config.toml
d_shared_expert = 128
router_score = "sigmoid"
normalize_top_k = false
routed_scale = 1.0
init_std_router = 0.017
lr_router = 0.000909
vocab_size = 32768
norm_eps = 1e-05
tie_word_embeddings = false
optimizer = "adamw"
learning_rate = 0.00165
beta2 = 0.99
max_seq_len = 768
train_tokens = 346400000
dataset = "wikipedia_en"
Below are experts of layer 6 (counted from 0) of a mixture-of-experts language model. Rows are named router (the router's row for the expert), gate (a neuron's input weights, with its number), up (a neuron's input weights, with its number), down (a neuron's output weights, with its number) and show model dimensions 96-191. Each number is 128 + 24 x the weight over its row's rms, rounded and kept within 0 to 255. Numbers have three digits each.
Before each expert's rows: "comes before" lists some tokens at least twice as common just after its tokens as in all text; "mostly gets" lists some tokens that are sent to it at least half of the time. This comes from a sample of Wikipedia text that the model never trained on. Tokens count by the router's weight.

# expert 25
comes before: "–", " | ", " / (", " |", ")", " (age "
mostly gets: " | FW", " | DF", " at the University of", " | POL", " | MF", " | RUS"
router:161155077163121157151166132138116150153142148108107114162107108152119087099165146141126082095113094132130103116146142134145134110163128153121146132105111135139151146098141108093119117122112138125143115096090122105126119184142151112144142124160112079104097154138135138137104125091142115119
gate2:097161129152116112141126086139153153166122123146116130153093135128154144070074089093115140125144140122140094079087108105162170127097150106106095124161082106165144111120138141135165120164148159107139084154094125104096161110093107125161124117073162142120132141113131133163097127124154127134
up2:138107126140104131141165125144098123169099131141128137117114176122133138098125146072137153135101117170109115117093127106148124140153111086111122125140134116142143138126119151084115114129111136101162080111112126120088128150113100133162079155113172134104155100160131122093114120117172079125
down2:129136158155157106139146145104136127133106130129123175129096149108109133121143117131147152159169130141118120119116079099158147105131108120159120127076071136138114139118128103097132131170150146051109118154116105122093164154118093164153106126129150146116151117145153115129127114120147148145
gate3:114148111177102137154138138136181095150174126132169106133133108116143151129118084139110090187083092134182136116131112119133150132115121115106120096118096135145127139167108078113110116109095131126135138140127125156132173138133138122145148159124088102168107122127147078096101152110155162116
up3:137104120135107157131105097157121135133110158088109098160172110132112154194119125165158091111104108143159159131096148140133179114159171142081115146116123099148144130107145133075119123130126129100139117078150165103117122140112165147153131125117101107180122161090116111104120134136114085142
down3:136123147110149134126107140069112137121139138116131108130110098120110157153130140126092107149120124138081106098077100133091138128134111110105097102137126130153163090137169143106103135160131126129128152100141143106129065123168122159122165124090100137123130142113171139112133112097162136145
gate4:139130111167147100134097140114147172114133146155144119101139150141100128106112107115123169103138144125117130114155118113151146086122141125137161168110150098113104144120101096112116121090143146161125146123095106104110128132144140165084131161128141096111164130110148101157139133084077114159
up4:114183146093118141115157111134103117154116131085097151132060158140114154160105109102125082129158132102093148132102161156109083150148149116124110122114143134146138123116176157160145157119138107083134152125117162162148112104112094117176104077129090138133107154096137148095095099160171135112
down4:113126154094114094140133108097115172118099136149122104099102150114057138120161139139116105154139120140083102140075141117159139078113142112127130108082107128078155136138126145112142103146072114111190172131119109104139121121154108087128161137141175153185114134155113140106105109087137155156
gate5:106118143142100086153100137164106146136138109132145155117124135107074118086125176108114125122160136151121142133158120124141137143125165148147132140153088123140131142101167144129123133166153109107120137163156149177132133176122102108133154131118138127149099168147123081099174132106162159141
up5:111160087137131148140076060135114166105124100137107103120127143123123108120141141135126158133167123134121135192120117165108100114168092122129099131125119127107137093145120166065139099126135109115117157116086109083138125072129107129099110123122162111153146123095132134119117086174112137078
down5:202202099143165166136151110142094155131087105149137176122143113143113132139140114130160147148165132137114103119138111140137138100166100135146142129115142111073139147103118150128175143157125106131125116113143090151092127140098099125141118189146166129112116141132104172150112148140158092180
gate6:155104146138109147120131145106093102109163127106104126135157118144138108130138152148128095070159138134161072134108140129133090126129136149134132126131125108143148121116139107146175086092119098143130092131082118099064095078154164114136142141161173138117058137155135182143093144155103109116
up6:103129156135114142093151123114164087141152166110122107118151098170112119127155143096072129133150080141136149138108083124103141164065150121123148117081117142136101148114138116156126137100152144130120135108120117117100114117119125139114113134150134121109065113126139159179101133117107117186
down6:118107092097167140078123169166126097150127103071121144137127156122134148120108143178115109149128128176171146114157141147090135098088129126124129102101094169097116133109103149058144153166181141124142136127190132164153125151113158113131089117099129129166114134107112134149121163101115113117
gate7:130134142137172131148134144103125108160155133093120149216149097153170114089149136123127100142104118131122143134119157152160107134146127128122090180148136118158128110107136119111095114155112155135076139139141096106121134183116119141142183128152111095105135150124140160140121155154161118093
up7:119116123140098157102104095171101077132130131118157139109142143132172115134136090121141135183094141090105103137083167126154105142152142070100107142094108128149114160146158132126115155140151115100127121136127140090119125129076128147165135121162112111144111108098157154147147128153118140114
down7:125160178154111099118147170139153169119118146142125101126114122118154090145114138103083147133117106141155163113161086137095145127093126142124134084180124143098138113140132101119123128182128137115183088144081147161127090136115159112204175100142104091105136078130110133160140164125142138094
gate8:147140116139143126076118103115118130152135123168160119110096125117110163138119123137113101126110066096107131149132119153124113149109125113115071113124133145182112130113117119108106124143109091121105144152120137114141138117150092123119143139123195164131112081141131108140120123127145140180
up8:138139123162083108170133113145116091141127116127138125092145138174100153154138135115137142128126121126147124170128113098157155095119155140137106130106103121129159156120137127091114096105126090117110107124150109133127137161148121109136114178124138127132143157140131177127110115093109129106
down8:111062097128137174138116124125117138121144137167132118121113087128146116126103151097158109114104112109102102146139135145140143110185119132155129160106132169175175109118073157123166145189129115170112081094126144151161094152128067140140174155114111125123129119141126154124137162132149119103
gate9:134128137128188128145134125142078129148112101105142122157117095139185141074115140123124113099132183099101132161140159095134065150111109109113105110107140107140102123140155119161119132137161124142119142132120062128144141124165122131105140132101208139119111128121143119105062138121140125128
up9:109087101123123121135168091116145135134101109117103105127077128119119146134148123096120152141142128139124124089149166183144163124144129134129133123117135148087164106141108108076146156124158117128110122122111146141129151131137123118147139116162105154135111099157118108134163094125145084151
down9:133113155105116090130138100127122126143123160135089129156152134118147146112122119144126117115168099141147141105180087089113144132139152118128162115186171168130181138121122077147114111136090096132159105186094126150178120108096125098122119149128106103129103107124109159167172130146116168130
gate10:109128133196125106119144179094178085151139132141138121126124129103142104080143126116099111128101104115184108126164153137165107090165136159151158125098134124122121116112113128129110095139105126102098115171096095118154129155147136148120118142087120070114124129126118098105138113114141130148
up10:083151120162104114107144131089162145124108119153139158119116082094095107089143114125114095150126103109135110113150100108127108083148108175163146118095122137126129151118099107162129103133092165124097150161109099105124147134125102155132134159122164092194175128166133111120107129134116168156
down10:105088079077140148116126137137092101125124126127133151140141109120124140146137131163119164170145154130151149123077136112123146120132092097110156109122116172128136142140151135155147126127114148121127139126157127132155167094198096147114138152121109112141123156144172123130100116122101107108
gate11:066114121135110123098085123122144092110146114148095142108106141133130100131126101116148110111111093148187141151185106139101127117136108138083125152131089105154126104132111074125104125153116106135117120105109145145156099199136111117146147141125119121145149142140147121148106118159125150116
up11:158111108160112126137153135117141132176123121136136145131108140110155135119170112185114092100128106146145113096170102141152146123163129136141088133101122131139123118137090082133107132150076107131108097131112150111167127152147138109119135163121107083116100121123125094159142139111125129182
down11:146125122140149123123123154155089135132096123136101107130123100136127120146105142183143115166148150125137157117065103155155110153136104127153143097112152142142159120110142142112150152144133121094129117085133118136153120131166100129132132085158142152130126133172177132125071102125131074116
gate12:133131149176144157137159132072109128080125130124147066115143114145146130096115110116129149089131105123146116131132122117151119120187091111160125190139153128086125117175117108104124106157098112164104170120102117137134140135160137083104140134116103137116136135101165096129099142132173130141
up12:157056124114141091134164136110099140077146128140140135113092130146140144121083122107155124077159101137131059119133115143120125115099114100133150113081132151077088086175105117119128163127133097097126101158173101117096143148132157148130123141136143140111098102108132116129109128125154136146
down12:113106136188133118131144144130177155135146168125102148135162077134135066140102128167130118140124099076165099120129131116137168144140132112144164147153132144137103123145106096089125142120109099115103097164141112128113070105117136108122139152103136152182119097165168136183147095168123113128
gate13:116135129134103096118132149149139121142112101120084105129104129124139155139145152143147152085155160132171128145099186142146146106073159136111151125080103140136140091108156150099087118071132145132143100143141194103129156115152116154158154088129160106113166116108136117131152088088103111150
up13:122140148141166171127182164088108146112123120151104128106162114124153173133083129125126134168121115132105157129162140136115103134119109111132069156152191129141151139152104100126139085168124116130099151151106096125117100119105111156109084134108126140105085137149135127126055089104117137130
down13:141114149111165118125098158136128096123082136085158112175157122121084112165149156125143120141095135157106106113121096115137145115142136112093093149116090138118110093117180125110094086148104155140107136145155108074165117131100095121132091093146088072094173161142142188146090123119129132112
gate14:141129142127139128154129114140149168154161140152137175154110093158105127114166123140098156110109147127114102125141147102132130110135097154091155163126143123109139107120132104089126118168139126149135144129142121163090150150185126103133135140137151143158142148131136130139064150104136087120
up14:148130170161122134128130097115156123073132093132143133116180144123121133159118106148165099158176139145156170150109135130145127132129123111127082123133115123144174141127151143150136083111130153114120118129149153116123101079089140119126110124087165168093124110142133085127164130151129118156
down14:136154169099108146116085143156145110138138124114140139116129146126156112161138148087171136142135110134151154164129172162173088146140128104135146118164117153160136090123129151113133101148189112122125105150155099103061135117084110111121137151097141090158127117138117155112157109114111131121
gate15:125096087165117104120116134133128102092104141138113113120158199160140155136142088124117129104098109129124086153109149109109170121142141143149122106130126108082153120127117129119098121131169151119070094118109167145144158123190120121139174083125066169174153126148124115119119097119112150125
up15:136124109128165131086108106117139120155143114110150179153165104145118137135138110097107127084082123148138152144125143084110122110134127109080134200122115151118096101127122166069132088120130152141159162123143178098108125135099155089139094138138161115091141091126130100118159158116158132134
down15:155121101148148123123169141122096123167116121165082129070112128111162126083145098100167117091120134163135132110147116150141125167096103138155122113120106099145095152106122121171067132121108138134102175171105141084175124115168133114140150129102144145135102085132079115115117147090091103153
gate16:150163156158115137137109135094172114102104131107154088147131141107158110110120145128144129113131118102157122125174079163135163106104163162150125137143080112124103151095142139139141082097185065148136121111099125116143141099178138105095148125137173131141143161137121131098126127110092114125
up16:128155160157129137171109118112128095172102115108135105152135135103137143120131121117145124101127168117115131132139152142165149147106133108114107148140055119134111152094155111124152104109186115117138112106123116109159141154136118191118169102138131121129122162130114114080152131125098136101
down16:116085125145128152135075118126143133126154117133174108160172107124109135124123119128077153144111129144105127104140153114175123168119128116116155120178112143145118090098134131129123132131162099142099110090116164107155146110157114108085123094152112145105134153121136103145127114151125099129
gate17:196102109136148103152152136157134113139107151111103135095096145132124131128118100119144106132131067148121103154112133176160132087102131127135113118113098115127134113125120079068128130098141143101145144103068105134096122120132120164093113140139119144118137111149104132152091138127143110123
up17:110101110113160125131142143126106152145163152146155110103152123129124148126080121114136086115156125138115117084113101123139104138148148124086122132104118116099124147156084089151145132097129141129116091115112146148078155123101118155075132131118122153114152099134143108132110097105159134137
down17:151140114141138132181076105120135146134115083113125130120119113101158152126151136152096110133102121137139163140089131116138123151125151152109121133127120078121135118142142115144122102129135156135183199131091136124138149168142140085104149142120143144112173097129103130114057137065157123121
gate18:127127116164108101129158085113128147143117174094127148147136155146091089097137137112115101117172145149153141091114131083163094090120096086121142137133146148154116131104138157092096120135107132125140093087087105129115099136112180122165119140131101126166106155106141130125111145142102125118
up18:094175132168128118124127160148112133099092081150136111125130132118108134115106110127152097123101110141126127146132125155109140083124133097118156086171079131148117091120124178134113080131126137120132159127089113097133103132114160154141155119124141129137148137135109134153123112167114161113
down18:101092121134175144155181126133101137109127167127124147115126105148117134130107097101126146103192092103101094090110119155133130121130091089130134114086170111146104133112110139072144162141153104144091136132148144140110126077157124119114119141144123160159146129130160141129150122132132130146
gate19:216140131144130154100172100144154148142112130143110167137113137149139153128128116115143083098128130157133137112092183133106126120131146118135136126156149116112125140102183097115102107089132171128139103125141101136135129173130133117152136134166099159133142149121140101151155124149159104175
up19:142101097125093080111120108113097127143122157128046095101094144102082133125156133159096121126085087144138060099102083100150120109137142131090144139175123120149120109105150151132113116094124108135158098096112117121138133130126096132113105136150113141139128145161146132122147137142133095161
down19:132148132164118143150168112090116140138135182104158080150117156125103106143119144132135166132119165120156122146142150147145147115139123117163153132150109152107132101110087146098155115140142147126109115067131135110092187094056148174108131112142077139141098113142085106151154111127166149140
gate20:175129094139133108157117100166131091139107148145147112148126131161158126147138162149112122127121090144142115146156126120119174117125152124134094136120130160138187089095138139119177138139129131116158117107122144130125134151133122121178152151131138129148123167113103132159122149116153079129
up20:126147148132112144107153128107182175130148145152150155185117129139099122088122113139115119142128139150092100097162113120152122096142116171176141162104133132133135124162103095131085178158117126120118188142123137141133163126122114141116101095138107180112137090133143065129115153162102109135
down20:122150144181123143146079159079157126109165149164135126156154106111146139136127138116131130148146152068131114094105145097164115115130099152121146093113118136153148114130127113130129148106145139153102136139130143100120129121095105182156120118193111158112134198100103151146120128153139149085
gate21:147156115124103133121152127095103146159124144138116128132161148159134102112144091065107136093128109148125108125101127075126150171117141133108129145124107118124141103147136152114157117147122128136146127123110107125104112148084118120196132158115141137107071119128125121131065130130101102189
up21:123104134134131160113125106136139097075101142116148134147145124090162136117096198146138137144139187130134141109123150133147113112124112145120131136120150143115111165102127128144091151158141123115144121155134144162115172141134127086134160127122119124101111108072125115099144149139149150132
down21:123110114130142132125119152162127133152082136099156087105147099134122129151084097152117119117096128102136134107153138134108118110161099141119131128132180161171141128134161141168102147107129131128102160173080135121134151102116134105118168123145129115120140135121145130065186129145140150133
gate22:145126111128116134140171141128136134169142100128098118148147120169149106110144107112137086137103150119132091160107169130107136127136143152170096107120158147137170132113158134121146137087100169089102129101085119132139115138138134131153173146144180106125135145144132121150150155127163115132
up22:106145139144126123106137150127169155100111170106157173133124149112101118143117173117124143127109167127107093090166151101138111116121108140131129135131133141182094137125116110197085118128133151138160120150111129124177151134130123135115118147126086109163121115117122148141173097137106139144
down22:177113098132204174123127109123117124135109108098068127142147143104172085202150133103128083106111135092087109155130139166150071114136131169154101109107109145114128118071118089096151146147140140133131126135112154133134161077119136105132146156131151152103126134123120127130147085163144125108
gate23:122117093129130137157121124161123133124113131062072141144143109133085108163154118171134080143138136111120114120122164145114169120141128131100145077122129161109163173098126180090126112104152147147159135100119146119117139140120162096127133136170112140142148117116119127105153146134135126133
up23:145172154139168090135081144145130089160112129115153142083111173127114100123113142106122138102156109176115127161116161113155082164142124109124140148149119108144163111119129149117134095158117108099135150164114111177125119128107116123154144126116107151108151139113136131090089157121132140119
down23:143089144149132121097095115108127162146116104160137096109158100131117088103113070157146118091121125131179138152081116165095107144138128092099130162127131113131116082081112174124135163135126151125148105136141102101139114109130157123125130186117131094156116126148128108184104164096138121145